From a checkpoint of a small mixture-of-experts model trained on Wikipedia.
Size: 13 layers, vocabulary 6479.
Experts: 192 experts in each of 12 layers, 32 squared ReLU neurons an expert, 6 picks a token, a sigmoid router.
Training: a variant of Muon for the experts, 404M tokens, 5389 steps.
Below are experts of layer 8 (counted from 0) of a mixture-of-experts language model. Rows are named router (the router's row for the expert), up (a neuron's input weights, with its number), down (a neuron's output weights, with its number) and show model dimensions 0-159. Each number is 128 + 24 x the weight over its row's rms, rounded and kept within 0 to 255.
After each expert's rows: a language model's description of what the expert responds to. This comes from a sample of Wikipedia text that the model never trained on.

# expert 55
router [105 139 107 112 118 143 113 110 109 193 122  62 139 103 104 145 115 181 125 139 139 136 155 166 154  96 111 140 122  71 146 132 142 151 139 113 132 158 116 168 115 135 159 123 105 150 129 152 111 141  98 134 106 112 132 128 134 159 126 122  94 135 140 147 149 106 151 120 139 158 103  82 129 112 164 142 129 173 133 110 133 128 115 120 113 109 131 144 134 130 146 125 103 156 145 144 134 168 111 132 123 139  97 110 126 123 126  92  94  97 148 129 119 147 159  77 114 115 110 146 143  87 125 182 140 116 106 105 110 162 187 118 123 126 114  90 167  76 102 181 128 102 128 114 142 203 140 153 107 102 119 125 137 144 110 116  97 126 131 100]
up0 [131 128 145 136 117 144 174 144 143  99  99 154 137 114 108 119 103 149  98 132 136 148 123 114 153 154  91 136 105 112 151 150 105 135 134 101 110 126 124 138 129 129 139 125 148 164  98 151 115 176 106 175  95 123 114 128 114  88 147  99 149 137  99 124 171 182 117  96 139 127 151 117 109 167  81 127 108 138 131  76  85  88 109 119 148 154 158 115 148 151 132 110 149 185 161 107 103 154 130 154 135 121 180 158 135 124 132 138 112 111 157  97 160  87 159 136 109 124 135 119 160 115 119 147 113 130 130  76 176 115 108 136 142 145  81  84 121 165 144 144  86 126 150 141 146 126 149 131 107 100 116 139 121  72 153 117 115 118 154 133]
down0 [132 128 133  75 164 123 165  76 113 129 112  93 137 136 114 150 123 185 164 140 101 131 159 124 109 156 119 134 131 110  99 162 179  86 161 121 111 114 107 100 136  74 140 148 124 180  99 160 136 160 113 141 137 142 164 157  81 135 126 119 123 128 164 123 130 125 127 143 123 148 161 118  97  94 124 137 123 162 163 105 142 112 133 140 119 133 123 118  81 140 161 118 130 155 104  98 131 115  90 113 152 118  76 133 141 157  92 108 102 162 141 130 115 135 152 103  90 141 160 103 144 117 110 131 113 165 149 153 132 130 128 156 104 106 138 190 127 137 139 148 137 145 144 103 113 147 118 157 170 109 111 180 126 115 139 139 148 154  95 117]
Description: Word stems after a prefix or at word start, before suffixes like -ation or -ated, such as greg in congregation, cert, infl, pl.

# expert 12
router [129 106 160 129 143 123 149 124  71 136 140  91 163 119 101 161 169 154 104 144 173 161 119 115 107 127 118 140 119 137 140 123 131 155 136 115 142 125 119 153 124 140 187 134 141 152 141 133 101 107 153 167 120 117 113 132 132  55  88 139 116 132 121  99 148 110 130 124  98 106 100 149 152 110 118 133 131 119 147 158 152 158  99  97 147 148 119 121 137 134 124 132 135 201 140 143 125  86 118 122 120 111 110 157  96 129  86 112  88 132 122  92 131 125 160  95 132 129 127 102 159 115 134 166 136 142 108  89 143 125 121  97 158 125 149 137 151 148 149 184 131 165 100 132 110  85 136 112  94 129 116 165 127 127  93 119  46 149 107 140]
up0 [138  91 119 175 149 117 173 142 121 112 117 102  96 113 142 143 148 112 150 137 129 145  95  71 123 113  73 103 145 129 120 161 107 100 132 104 118 150 132 136 133 167 149 143 159 144 124 115 167 140 108 159 125  81 132 123 148 105 107 110 108 167 107 101 143  89 144 151  88 110 136 110 185 138 119  96 173 115 107 170 172 144 110 119 127 138 119 114 130  88 159 126 133 155 100 158 130 123 121  89  69 137  99 115 135 138 137 110 112 132 104 120 141 174 140 124 149 141 133 143 123 164 141 178 129 120 166 127 138 124 109 144 147 162 147 170  98 138 139 141 105 143 117 124 130 140 103  84 111 102 145 167 139 106 103 158 108 122 126  74]
down0 [136 156 126 146 105 134 149  65 114  79 124 128 115 128 125 103 131 120 139  82 155 118 111 124  93 127 133 102 133 141 165 131 133 160 120  62 150 139 119 106 167 138 132 106 117 102 131 106 141 141  86 150 124 118 126 127  78 106 125 109  99 160 160 108 117 126 122 168 131 139 123 162 150  98 143 128 117 132 147 163 118 104 121 110 128 127 120 130  94 112 138 160  92 121 140 145  99 169 111 129 146 145 148 147 126 152 136 138 135 113 130 146 156 105 149 169 134 176  99 116  99 103 143 151 175 154 159 122  77 121 156 125 138  58 135 143 131 136 139 103 148 174 125  83 155 104 103 122 123 193 110 124 123  97 123 141 188 109 114 125]
Description: Word pieces inside field labels of bulleted infobox lists before a colon, such as Tr-active effort, Hig-hest ranking, Cyl-ind-ers, plus ext, int, free.

# expert 54
router [105 119 125 120 174 150 100 183 102 138 155 125 129  98 142 137 151 126  96 113 152 141 118 130 132 161 124 128 164 148 151 144  97 132 125  97 179 154 135 147 128 131 130 109 148 178 118 111 149 128 163 105 100 103 124  94 110 121 143 114 121 166 135  95  80 144 147 110 110 133 167  97 171 149 167 150 119 133 133 156 116 155 105 149 121 136 129 142 111 132 135 107 113 148 155 133 144 131  76 141  85 120 118 144  87  87  86  83 115 147 136 134 171 149 155  92 132 158 128 155 141 108 113 165 165 140 121 113 119 158 160 109 152  89 144 115 148 145 110 147 155 140 141 171 136 159 147 132 109 157 145 144 168 126 115 160 118  62 118 111]
up0 [ 81  89 118 152 152 162 120 138  96 139 143 176 170 123 147 132 158 131 123 116  95 109  98 131 112 146 156 136 108 102 133 160  98 120 134 137 179 166 119 133  97 127 121  93 137 145 115 134 138 142 112 131 143  94 115 159 101 115 119 152 162 120 157 140 103 157 130  90 164 118  95 119 183 129 130 113 134 117 108 133 117 141 128 131  99 104 127 145 140 130 122 119 100  89 151 132 148 142 112 152 111 147 114  87 118 100  89 116 106 160 105 134 132 122 121 150 100 119 144 126 181 139  51 189 147 122 157  89 146 142 114 148  86 129 117 169 143 136  82 112 124 155 110 159 151 150 121 100 123 127 153  99 146 106 144 109 124 119 101 181]
down0 [136 177 102 165 128 128 128  93 147 113 127 164  87 126 174 146 146 127  91  94  77 124 109 114 104 128 103 133  81 123  91 181 135 120 122 133 134 125 128 143  94 140 126 100 142 141 115 158 146 149 114 121 144 134 121 151 106 134 108 147 152 183 115 141 152 107 124 123 127  89 116 159 152 121 107 117 179 143 136  94 128 148  91 140 118 115 129 114 145 144 121 130  94 162 102 152 137 120 137 118 147 107 121 132 132  93 117 114 152 100 135  72 124  69  93 198 104 133 125 132 166 131 111 178 131 101 113 106 152 145 116 140 119 104 152 116 151 158 140 105  91 141 119 152 130 151  78 119 101 132 136 117 160 131 135  91 160 172 150 139]
Description: Final pieces of personal surnames, often in tables, such as -ski, -ović, -sson, -mann, Ovech-kin, Dill-mann.

# expert 23
router [104 149  93  96 140 150 110 196 105 117 145  92 153 133 136 135 139 133 100  88 160 167 183 163 162 114 149 136 153 129 161  88 144 135 145 135 117 100 108 129 147 140 123  91 155 155 116 135 150 126 159 104  95 128 126  97 139 114 155 107 123 154 116 101 100 139 142 117 100 125 130 140 164 113 167 135 140 131 142 173 141 120 113 117 118 113 145 168  81 150 128 117 129 151 148 140 151 136  98  92 135 155 107 160  97 131  99 132  99 152 107 106 161 159 145 108 143 129  95 147 111 110  90 176 149 134 132  90 135 143 179  70 141 114 144 127 114 131 159 139 145 144 108 138 148 185 163 133 120 122  96 128 145 117 117 140 130  89 147 161]
up0 [110 136  63 141  85 170 121 136 145 107 130 144 135 140 105 130 102 128 123 131 193 139 119 130 105 102 125 149 137 116 164 163 109 101 130 135  52  96 154 101 136 127 110 132 163 137 146  98 130 111 141 129 132 124 102 146 103  87 126 153 140 141 146 106 139 151 133 105 108 119 161 124  78  90 101 150 122 116 123 177 106  94 113 113 102 134 136 155  73 146 124 135 115 129 143 153 141 133 108 117 197 143 135 119 103 131 102 128 103 151 133 109 159 157 120  97 107 150 170 109 149 149 125  84 114  89 162 113 143 135 170 107 158 137 153  99 104  96 120 115 117 117 102 137 156 142 172 108 114  99 124 116  99 109 108 154 134 139 118 151]
down0 [132 163 113 148 130 140 102 126 116  86 120 130 173  89 130 145  97 114 140 113 115 127 159 124 132 117 175  99 143 145 151 100 185 203  66 134 114 115 128 152 134 135 126 126 140 136 134 117 135 130 142 154 106 171  85  96  75 133 154 128 126 119 129 121  85 174  56 131 129 150 150 125 142 152 183 192 101 114 135  74 138 154 164 148 115 142  99 132 102 131 135 148 102 117 126 129 103 137 117 106 127 103 146 127 106 135 104 127 125 124 139 172 124 139 135 157 146 148 129 111 134 126 135 100  95 159 144 116 137 132 104 109 115 136 133 122  98 132 158  98 187 110 120 116 138 143 136 131 116 149 128 115 140  84 116 155 131 139 122 165]
Description: Final pieces of surnames and proper names before 's, was or a comma, in biography and sports text, such as Feder|er, Lar|sson, He.

# expert 17
router [ 53  82 142  75  98 150 127 119 108 161 143  40 154 149 137 139 138 186  95 126 102 147 145 156 128  97 151 125 162 146 141 146 110 133 135 143 134 125 142 116 117 134 101 119 132  99 186 108 128 122 136  98 132 108  97 122 141  98 111 109 117 120 131 122 123 131 134 116 132 134  91 144 135 129 149 160 132 142 149 132 146 132  99 120 141 170 160 141 159 138 123 127 149 121 107 123 160 109 137 146 104 154  89  85 131 141 124  76  92 164 146 108 121 146 107 111 114  95 124 140 134 101 124 153 123 141 124 108 166 148 147  78 139  57 143 133 130 114  83 119 119 135 111 129  96 113 132 109 101 128 109 139 158 121 127 129  84 108 164 142]
up0 [133 156 161 146 121 128 104 162 144 147 132  91 197 150 152 130 161 117 110 157 123 184 139 145 172  85 108 102 144 160 123 143  99  93 146 171 160 117 164 126 143 122 121 178 155 139 190 135 118 131 126 115 119 117 124 126 105 110 149 124 144 122  97 112 105 105 107 145 130 120  95 103 119 172 131  99 117 124 156  95 149 143 127 139 107 158 125 121 147 133 114 109 125 135 100 148 157 150 132 117 105 130 101  66 125 132 172 124 114 136 127 146  82 140 158 139 106 114 125 115 159 103 123 129 133 121  87 135 153 126 131  84 101 100 107 100 129 149 105 172 145 113 140 132 161 127 110 148 129 122 135 177  98 110  74 125 100 121 179 113]
down0 [144 153 133 174 111 126 126 122  92 157 126 124 188 142  97 138 138 117 137 147 123 133 133 108  98 137 163 106 114 156 132 157 183 142 154 174 147 153 143 122  85 138 161 131 156 146 129 155 136 145  99  84 127 122 122  92 116 166 123 123 119 168 118 129 112 133 119 170 123 135 171 114 109 168 135 136 123 124  89 142 126 191 156 133  94 107 130 143 117 143 146  64 107 136 131 164 125  99 120 153 157 161 162 113 153 161 143 151 145 131 120 184  91 147 130  87 151 122 106 129 110 120 132 169 107 124 131 126 135 112 105 104 105 110 152 130 138 134 112 101 118  94 145 149  90 145 173  79 125  98 150 135 142 144 134 100 118 103 151  99]
Description: Table cells, pipes and row labels in weather and statistics tables (Mean daily maximum, Average rainfall, °N), plus prepositions before measured figures.

# expert 15
router [ 71 100 157  94  96 174 105 153 130 182 138  68 151 118 138 157 143 128  79 107 121 159 167 117 166 134 105 135 130  94 173 144 143 107 123  98 126 112 147 161 125 141 127 147 114 142 139 132 172 123 118 140 109 117 164 106 112 118 165 140 139 102 130 150 139 148 122 133  97 154 163 120  79  99 129 143 125 142 112 130 118 125  98 108 123 173 152 117 143 121 115 102 132 126 149 103 185 103 105 139 123 122  91  92 152 125 121 118  93 135 127 156 135 146 118 127  90 185 106 124 125 136 105 187 128 121 122 113 165 127 142  66 112 117  95 106 119 139 117 141 128 112 141 102 152 129 154 158  98 113 128 153 116 132 162 112  90 124 108 122]
up6 [144 150 134 128 124 125 113 138 131 147 128 112 130  88 139 123  93 109 154 129 117 119 137 151 148 129 140  91 148 177 152  91 111 149 141  89 119 130 120 139 106 129  99 146  68 142 129 136 184 137 118 113 111 117 120 125 159 120 110 113 120 109  86 127 142 115 126 126 126  97 125  79 126 138 148 153 153 135 131 124 138 159 152 156 165 104  70 139 147 140  61 122 127 106 194 128 133 152 137 100 139 146 110 125 118 150 149 122 187 150 109  68 132 143 151 114 120 116 129 142  73 175 109 131 141 106 125 104 112 167  97  96 124 146  66 148  66 105 118 141 152 120 131 105 170 141  95 137 120 131 160 114 113 154 124 109 125 134 127 107]
down6 [145 112 163 153 107 121 124 115 156 145 146 121 113 116 133 142 129  96 140 146 119 122  95 140 121 160 138 110 112 155 129 155 145 151 147  87 102 122 144 147 141 137 145 115  81 120 149 129 110 132 121 122 106 107 121 107  99 111  91 185 125  81 178 112 144 131  94 129  72 169 105 142  75 115 104 136 101 146  91 129 138 117 139 141 145 101 138 105 135 117 113  85 149 109 181 123 107 122 108 123 115 128  95 140 144 116 127 156 123 183  96 152 126 146 135 148 129  89 104 124 100 162 129 146 146 140 119 122  94 178 130 128 147  69 147 148 110 143 105 130 121 147 133  92 116 127  99 127  94 112 108  94 173 156 169 169 162 110  98  80]
Description: Line-opening dashes, newlines and semicolons in infobox-style bulleted lists (LCCN, Frequency, Genre), plus pronouns like its and labels like Pts.

# expert 61
router [142  88 136 125 102 129 117 130  52 160 114  70 129 105 162 121 111 137 118 146 178 153 123 142 165 101 143 137 125  91 126 120 161 121 144 126 134 134 136 165 138 112 157  92 138 177 127 126 134 108 116 115 116 130 189 111 108 144 141 136  82 112  89 153 144  99 140 134 135 143 152 108 116  92 129 148 127 166 111 138 133 120 131 128 131 109 138 147 142 156 124 138 117 167 131 126 147 143 127 133  92 114 124 126 122 136 125  81 102 164 104 134  94 132 129 135  91 108 143 160 153 118 131 183 161 137 116 117 137 159 161  78 145 110 127 117 181 116 100 158 134  90 120 147 117 147 153 162  74 112 107 129 142 175 137 158  72 151 145 124]
up6 [169 170 161 143 153 136 146 116  84 130 133 134 163 126 145 145 138 127 104  95 104 140 160 166 112 128 108 149 115 118 152  96 148 136 138 126 142 126 102 153 163 135 117 140 120 164 121 153 119 104  98 152 136  95 135 130 137 131 100 125 102 143 108 149 174 145 109 124 113 125 164 114 118 113 111 139 143 130 144 152 143 166  77 133 141 122 133 147 142 144 130 164 132 123 129  67 200  97  94 159 124 179 108 115  93 148 154 124 125 172 126 143 151 124 143 126  62 117 177 137 193 155 129 162 123 151 143 127 149 152 132  96 151 122 173 104  99 117  95 138 154 115 115  87  95 161  99 130 110 105 141 107 123 140 100 131 132 124 131 149]
down6 [115  91  95 163 177 125 109 118 157 184 174 128 156 140 109 118 152 143 141 142 140 129 121 109 148 120 121 143 119 130 105 125 122 105 156 142 142 122 102 132 190 130  93 104 161  87 142 119 146 159 188 144 143 125 137 142 118 124 116 104 133 142 136 147 113 108  85 151 133 109 163 142  96 158 109 153 138 109 120 145 128 116  95 156 143 190 110 169 133 124 118 129 120  94 128 127  97 168 157 116 186 137  99  92 112 137 147 136 134 119 101 121 134 104 151 113 164 138 151 175 121 105 127  93 106 148 171 151 123  79 159 116 113 121 148 112 112 175 149 138 166  96 113 143 159 161 158 143 138 144 155 107 112 147 124 130  94 118 113 125]
Description: Word stems in infobox and credits fields like Constructor, Distributing, Executive producers and Platforms, plus express, project and votes totals.

# expert 13
router [112 109 131 115 171 154 108 137 131 157 146 120 131 116 166 142 150 133  99 106 130 165 170 137 164 150 140 118 145 138 177 115 115 107 138 132 138 103  91 171  99 116 135 120 133 147 129 124 160 123 140 115 109 107 130  92 140 105 122  90 101 148 103 155 146  83 144 131  85 111  86 145 158  96 108 129  99 140 128 152 151 166 114 117 120 138 162 158 148 149 147 142 115 171 124 173 158  95  89  85  97 125 175 139 116 110 141 118  93 148  93  89 144 170 118 127 115 120  95 132 140 148 135 168 131 179 122 165 100 169 136 101 140  82 134 120 115 145 127 158  97 156 152 140  91 135 133 143 114 172 128 139 162 161 144 129 126 109 127  95]
up0 [141 150  94 141 137 106 118 124 146 153 116 126 116 124 142 165 143 141 104 105 163 143 106  80  95 109 120 135 124 160 155 142 113 115 110 121 144 135 107 164  91 149 160 143 138 145 149 122 159  99  95 112 133 121 127 144  78  99 100 131 120 130  91  63 110  76 132 119 109 114  96 111 126 119  90 104 117 156 119 103 161 141  92 125 114 150 145 156 150 135 151 150 106 141  99 150 155 132 101 124 104 126 173 138  71 129 102 118 137 128  99  95 166 177 136 121 148 121  99  86 106  81 169 153 134 117 132  93 148 151 115 102 115  73 159 107 111 143 162 127 125 143 126 101  95 146 133 111 167 122  99 126 127 154 149 109 118 123 126  80]
down0 [132 141 181 110  97 127 130 111 129 124 111  87 113 100  86 132 137 125 123 149 137 167 101 123 134 104 117 110 179 155 144 134  93 130 181 144 121 108 150 126 112 164 198 115 140 100 143 131 140 137 120 119 111  95 113 116 149 140 166 125 120 144 147  93 145 140 131 135 123  74 173 157 145 135 156  92 107 133  91 130 131 133 118  91 122 138 100  97 131 144 154 173 112 141 161  66  94 167 127 113 114 118 122 147 107 163 149 148 142 152 119 113 148 104 134 125 140 150 146 116 144 117 145 178 165 146 150  76 143 117 142 111  86 102 145 131 144 141 142 150 161 120 113 122 155 122  88 128 129  92 103 138 121 136  99 187  95 141 141 143]
Description: Parts of sports team and city names after the or a city, such as Braves, Bills, Packers, New York, County.

# expert 51
router [121 136 146 124 170 167 122 132 112 149 129 108 137  94 108 165 139 147 103 119 155 130 141 157 154 135 135 142 156 119 108 116 107 119 168 144 134 155 137 139 142 175  94 134 155 128 177 136 112 142 178 137  97  75  98 143 151 117 111 149 118 111 120 143 100 124 115 122 152  96  91 127 180 107 197 146 116 166 131 117 112 117 149 141 170 141 122 107 158 131 126  99 111 116 158 134 116 139 125  90 140 165  85 111 141 123 136 106 135 146 170 112 118 131 126 121 136 118 115  86 146 104 156 178 119 120 111 110 148 217 170 125 176 135 115  91 117 109 135 183 111  94 140 119 142 148 148 142 120 106 134 124 147 125 129 134 125 130  88 130]
up0 [159 115  95 111 124 143 121  79 153 128 144 107 158 119 130  62 133 156 106 115 166 184 147 136 161 130 144 112  91  82 134 106 144 112  88 155 108 178 176 105  98 108 121 142 126 108 139 127 163 116 119 144  90 104 113 170 130 122  99 127 110 103 140 129 141 126 150 148 156  85 129 141 145 144 134 118  96 143 143 127 156 133 122 173 127 116 124 137 143 135 161 144 165 112 160 109 116 120 114 123 149 162 155 144  98 123 147 134 136 153 122 109 137 107 147  87 127 122 116  82 125 146 109 121 152 108 137 123  94 123 131 106 155 130 139  88 125 146 179 169 142 100 126 159 137 145 163 161 100  90 177 106 154 154 134 120  75 155 145 141]
down0 [161 160 107 143 113 139 135 153 121 139 129 142 131 148  89 165 117 108 117 139 136  70 120 126 102 133 164  91 109 129  97 138 116 136 140 115 149 100 117  83 165 177 139 111 143 142 165 148 181 119 153 123 111 125 125 129 111 109 163 119 131 115 140  75 127 143 134 140 154 116  99 141 122 168 160 136 118 137 163 173 108 118  97 168  92 148  97 157 133 122 144 114 109 134 161 132 107  85 126 145 144 118 164 153 127 105 141  93 188 134 134 126 131 127 123 138 117 135 161 127  99 119 149 117 113 135 103 134 162 109  99 149 124 156 182 119 109 152 165 119 120 162 146 199  93 136 119 138 124 107 107  98 144 126 101 111 113 115 119 195]
Description: Inner pieces of Latinate words after a prefix, such as qu in prequel, ar in comparison, soc, equ and ordin, e.g. condemned.

# expert 29
router [122 115 110 101 106 117 113 155 101 151 165  81 140  88 143 108 127 153  94 119 159 138 127 124 148 139 128 123 157 106 130 108 141 132 143 132 144 153 130 138 115 171 127 149 116 139 148 144 148 112 142 143 105  90 144 100 134  86 154  56 157 125 126 124 157 136 173 117 133 108 118 126 129 136 132 142 116 156 112 125 136 128 155  85  91 137 102 142 105 138  84 104 129 129 128 148 193  94  97 114 118 195 147 151  98 127 116  70 112 122 135 124 120 132 127 110 145 129 130 167 101 109 118 150 120 177 114 106 113 173 136 125 148 104 109  68 110 114 144 123 103 156 150 162 110 107 165 127  98  73 159 162 155 113 123 137 123  87 126 140]
up0 [104 121 115 119 120 146 129 153 126 131 136  78 148  85 132 146 142 169 101 146  94 104 159 108 135 112 128  83 153  95 122 114 128 154 163 140 135  87 116 147  82 100 145 118  77 118 163 112 126 108 113 122 150 104  82 157 130 100 144  96 121  76 162 137 127 146  90  89 118 126 114 138 130 137 157 134 105 152 103 148 138 120 114 117 109 138 125 177 106 150 120 135 142 157 158 163 155 158 155  98 110 135 140 140 135 107 119 142 124 121 114 151 128 118 123 115 166 122 119 178  94 150 145 150  64 149  71 129 119 157 135 145 148 122 122  73  68 147 119 103 102 145 159 120 145 137 143 158 115  98 115 129 138 112 140 145 151 170 125 143]
down0 [135 106  96 121  98 172 122 152 107 137 165 107  99 121 121 103 117  98 157  92 109 138 160 142 101 152 136 162 129 157 120 119 124 120  83 168 123 178 160 124 104 113 120 150 125 130 112 142 114 125 125 119 134  86 109 130 122 146 146 132 153 106 114 162  91 101 117 151 130 125 160 104 136  94 150  82 140  84 135 175  87 127 124 151 142 153 119 151 186 115 172 148 132 134  99 145 107 133 115 139 154 107 131 126  97 154 116 107 142 123 117 109 116 132 122 105 145 150 177 101  74 141 132 126 133 141 148 135 107  96  82 175 104  99 144 151 130 100 113 141 145  87  75 127 125 156  86 108  94 100 133 137 107 139 104  89 148  96 125 152]
Description: Conjunctions opening time or condition clauses in biographies, such as when, after, before, until, if, because, and some clause-separating commas.

# expert 37
router [113 107 116 129 143 149  95 193 112 134 134  75 130 137 140 153 139 166 119 130 134 122 146 134 129 159 102 128 153  95 125 107 151 149 151 116 211 156 123 120 116 122 112 116 127 148 124  98 119 116 185 142 123  99 106 140 120 132  85  99 160 136 130 116 136 102 140 117 109 124 155 151 117 105  99 157 119 156 156 169 122 163 126  98  74 130 122 137 146 117 105 114 116 154 137 172 174 128  96 164  51 165  95 125 146 121  98 112 104 130 132 125 131 118 152 123 112 117 150 142 115 123 115 149 150 142 152 113 123 134 135  94 132 121 126 101 125  71 133 169 133 129 145 164  86 137 164 126 106 127 115 168 162 148 127 144 107 104 163 110]
up0 [140 128 157 111 130 130 109 130 134 149  90 103  86 146 138 133 108 140 125 111 107 144 122 159 146 161 119 127 146 133 145 130 115 124 134  84 106  93  71 109  84 124 118 138 152 122  78 145  99 107 161 143 111 115 124 175 126 132 122 135 134 117  50 124 104 146 106 127 108  73 160 111 123  67  89  80 112 120 167 181 113 134 159 155 114 143 152  93 116  80 124 107 108 115 130 111 126 155 114 112  81 118 143 112 146 166 133 125 141 153 119 121 152 119  86 123 141 121 129 146 139 119 125 158  94 148 154 159 116 132 153 116 121 117 110  81 118  91 122  86 123 116 182 172  97 130 111 128 142 128 155 128 125 122 152 140 121 130 141 161]
down0 [101 191 166 167  87 119 160  60 121 145 142 170 112 146 117 130 108 108 142 110 136 140 109 168 108 121 157 147 163 142 130 114 129 133 141 107 131 145 141 110 119 111 154 111 154 149 127 112 134 111 103 113 121 171 143 146 111  98 130 112 105 135  91 129 110 115 149 117 142 129 115 103 132 123 113  91 136 146 113 147 167  94 118 129 124  93 141 108  94 130 145 110 127 163 111 120 122 132 133 123 120 146 158 124 150 129 166 170 129 142 132  70  96 114 130 150 133 137 153 178 162 129 138 198 139  94 122  94 156 133 158  90 134 142  99  88 135 116 117 103 112 112 131  95 123 130 119 133 101 104 146 128 124 177  84 134 150 177  68 125]
Description: Verbs and verb endings in running prose, often after to, would or not, such as move, seem, worked, continue, because.

# expert 53
router [110 113 111 108 145 172 143 169  64 130 118 127 113  99 127 133  97 119  84 119 151 126 139 140 121 118  87 128 126 142 145 134 116 115 185 122 190 151 122 129 137 124 110  96 150 124 125 174 127 117 138 129 125  90 118 110 151 100 168  84 110 130 152 165 107  86 205 160 128 105 127 138 159 121 149 164 145 132 140 146 111 126 120 146  74 133 131 149 134 108  83 141 118 123 114 136 134 130 132 110 112 108 125 104 126  92 130  83 119 135 135 160 121 157 127 103 129 137 106 158 126 100  80 166 142 107 128 121 135 143 175 113 129 126 109 104 133 116 124  93 157 133 151 151 102 176 142 146  89 102 100 142  90 140 140 102 126  98 175 122]
up0 [ 85 148 141 118 110 150 136 147 129 112 132  93  79  90 120 129 151 134  82 108 125 107 105 100 128 106 132 113 153 108 141  94 131 109 151 105 149 115 127  86  85 115 124 156 107 100  99 154 149 114 156 183 126 111 138 144 110 119 142 125  95 169 185 110 111 109 148 152 131 159 140 129  79 205 141 180 167 132 126  89 149 140 129 126 112 134 117 107 148 149 166  88 114 135 131 132 120 152 132 160 116 112 120 149 143 100 118  82  87 116 150 107 127 116 156  82 149 165 164 125 177 148 117 167 134 127 111  99 124  96 106 114 166 143 139 101 100 131 132 125 127 110 142 149 113 158 145 141 104 120 150 122 150 122 120 138 138 158 133 120]
down0 [105 136 172  89 114 146 160 150 104 123  96 109 122 111 123 176 149 140 157 131 119 150 138 123 133 104 130  95 137 135 123 120 116 137 103 137 128 139 119 141  92  89 147 118 142 129 136 134 150 141 105 145 123 158 148 110 101 132 137 142 115 118 165 139 145 147 117 128 171  75 122 103 111 104 120 135  91 129 137 123 161 161 114 169 112 151 114 101 153 106 155  90 101 154 109 155 149  74 119 137 136 143 157 115 133 139 117 113 115 128 114  99 128 117 148 182 165  59 143  98 110 148 120 101 113 117 136 125  89 118 167 113  97 150 106  86 131 204 126 108 139 139 115 165 118 123 168  84 102 143 126  89 107 141 144 181 154 103 165 127]
Description: Consonant-cluster pieces like Gr, Br, gr, Sl and endings like el inside foreign names, such as Gr|igelis, Gr|ammy, Coyp|el.

# expert 49
router [113 122 104 127 170 163 108 160  65 145 144 106 145  85 150 138 123 132  94 138 145 157 131 131 158 130 127 129 165 134 143 146 121 118 145  93 192 141 127 137 109 128 144 116 137 132 135  76 169 110 148 139  96  93 150 101 143  81 123  69 140 150 125 136  89 153 132 109 117 114 111 124 175 135 160 152 141 138 158 122 103 142  88 144 130 157 118 136 131 136  78  88 107 142 140 152 139 143  79 116  95 141 137 146 146 107 115 102 114 149 138 132 143 144 121  95 168 172 129 168 139 171 108 161 137 165 110 121 134 147 149 114 128 111 147  87 108 151 100 144 125 119 141 172 145 122 165 144 129 151 118 156 162 149  96 142 150 101 137 119]
up0 [ 94 121 135  91 165 116 120 129 122 148 124 150 144 171 111 122 136 120 132 105 149 122 132 116 151 110 142 134 125 133 136 143 135 161 144 187 110 140 111 119 142 105 181 159 167  95 159 128 134 121 123 116  97 101 139  95 106  91 129 123 127 194 132  42 141 124 138 121  92 181 121 142 102 141 144 161 160 114 102 115 144 113 118 155 175 100 102  97 165 166 105 111 137 165  87 109 156 161  78 131 138 123 101 111 131 129 141 109 129 140 145 177 138 143 117 137 121 104 139 163 154 136 115 146 136 134 116 101 151 126 190 136 142 167 166 134 134 128 147 107 143 122 135 111 126 108 101 124 101 150 112 173 105 124 142 156 136 137 121 114]
down0 [ 82 144 155 131 156 120 168 113 110 126 124 136 136 144 148 122 116 133 123 115 131 107  93 115 154 125 136 136 135 115  66 140 104 116 137 158 128 121 126 121 130 120 130 190 130 112 143 147  95 174 133 128  77 104  85 105 133 107 158 152 105 120 106 135 139 128 158 159 116 156 154 116 113 144  99 108 151 119 107 118 115 132  98 141 134 118  76  91  95 115 115  84 105 135 157  95  98 131 147 132 133 103 135 126 125 124 164 140  96 126 179  98 106 131 106 150 108 158 138 167 117 122 122 115 180  96 137 140 160 120 105 120 148  96 157 143 122  91 156  88 121 132  84  70 110  98 125 147 104  99 105 139 140  98 104 156 156 107 105  68]
Description: First names and surname fragments of people in running text and lists, such as Alexandra, Margaret, Henderson, -land, -uss.

# expert 50
router [113 126 104 137 152 158 100 148  74 142 154 123 139  94 120 152 120 121 114 151 160 163 132 166 159 156 164 133 172 160 126 136 157 107 141 107 166 115 116 155 162 169 126 133 111 125 127 120 169  97 161 168 118 108 145 131 163  85 141  97 128 121 103 132  91 136 139 150 112 145 101 142 137 113 174 163  97 125 136 120 131 157  86 122  95 130  97 112 153 142 105 103 102 141 120 142 163 112 128 109  71 130 133 123 142 101  96 101  82 134 152 139 152 151 100 109 185 152 149 182 146 156 101 159 156 146 106 120 128 134 113 108 123 134 160 126 107 158 138 133 156 134 163 162 150 112 144 139 126 122 138 163 142 138 117 151 135  93 161 156]
up0 [140 124 152 135 149 110 107 139 152 135 157 113 138 185 118 139  76 122 144 160 161 145 123 126 142 168 143 157 119 145 114  96 130  98 146  79 158 182  99 147  94 151 120 169 133 124 133 132 150  93 150 116 123 150 116 100 146 128 147  77 133 127 137 130 110 121 136 157  85 133  96 129 177 164 132 135 166 137 145  76 113 121 108 138 110 107 102 137 140 131 100 114  89  93 117 109 182 128 114 167 117 124 158 143 130 121 125 111 123 167 147 145 118 134 145 112 112 125 145 124 122 159  87 157 139 156 160 114 130  72 106  76 119  79 124 111 163 122 154 101 147  89 143 167 128 110 160 107 114 112 154 146 152 161 118 120 127 131 150 115]
down0 [119 113 136 142 131  89  93 100  94 100 161 151 177  94 133 174 139 118 101 115 109 125 100 137  98  83 123 135 130  94 118 123 140 155 106 117 110 124 149 144 151 122 160  84 106 122 155 119 105 124 135 137 102 112 104 155 144 144 116 128 170 122 140 125 126 139 127 135 153 127 113 141  87 129  86 119 123 115 145 133  94 167  60 113 177  81 121 132 105 134 138 113 117 106 131 159 130 131 167 163 137 121 109 131 184 133 126 131 136 131 176 139 138 105 113 121  94 124  91 185 155 136 140 132 139 102 156 159 162  85  99 139 135 148 122 100  59 129 104 155  82 127 145 121 113 123 177 112 119 152 154 137 155 135 116 134 129 146 111 149]
Description: Common English first names and family words in biographies and tables, such as William, John, George, husband, brother, plus name endings.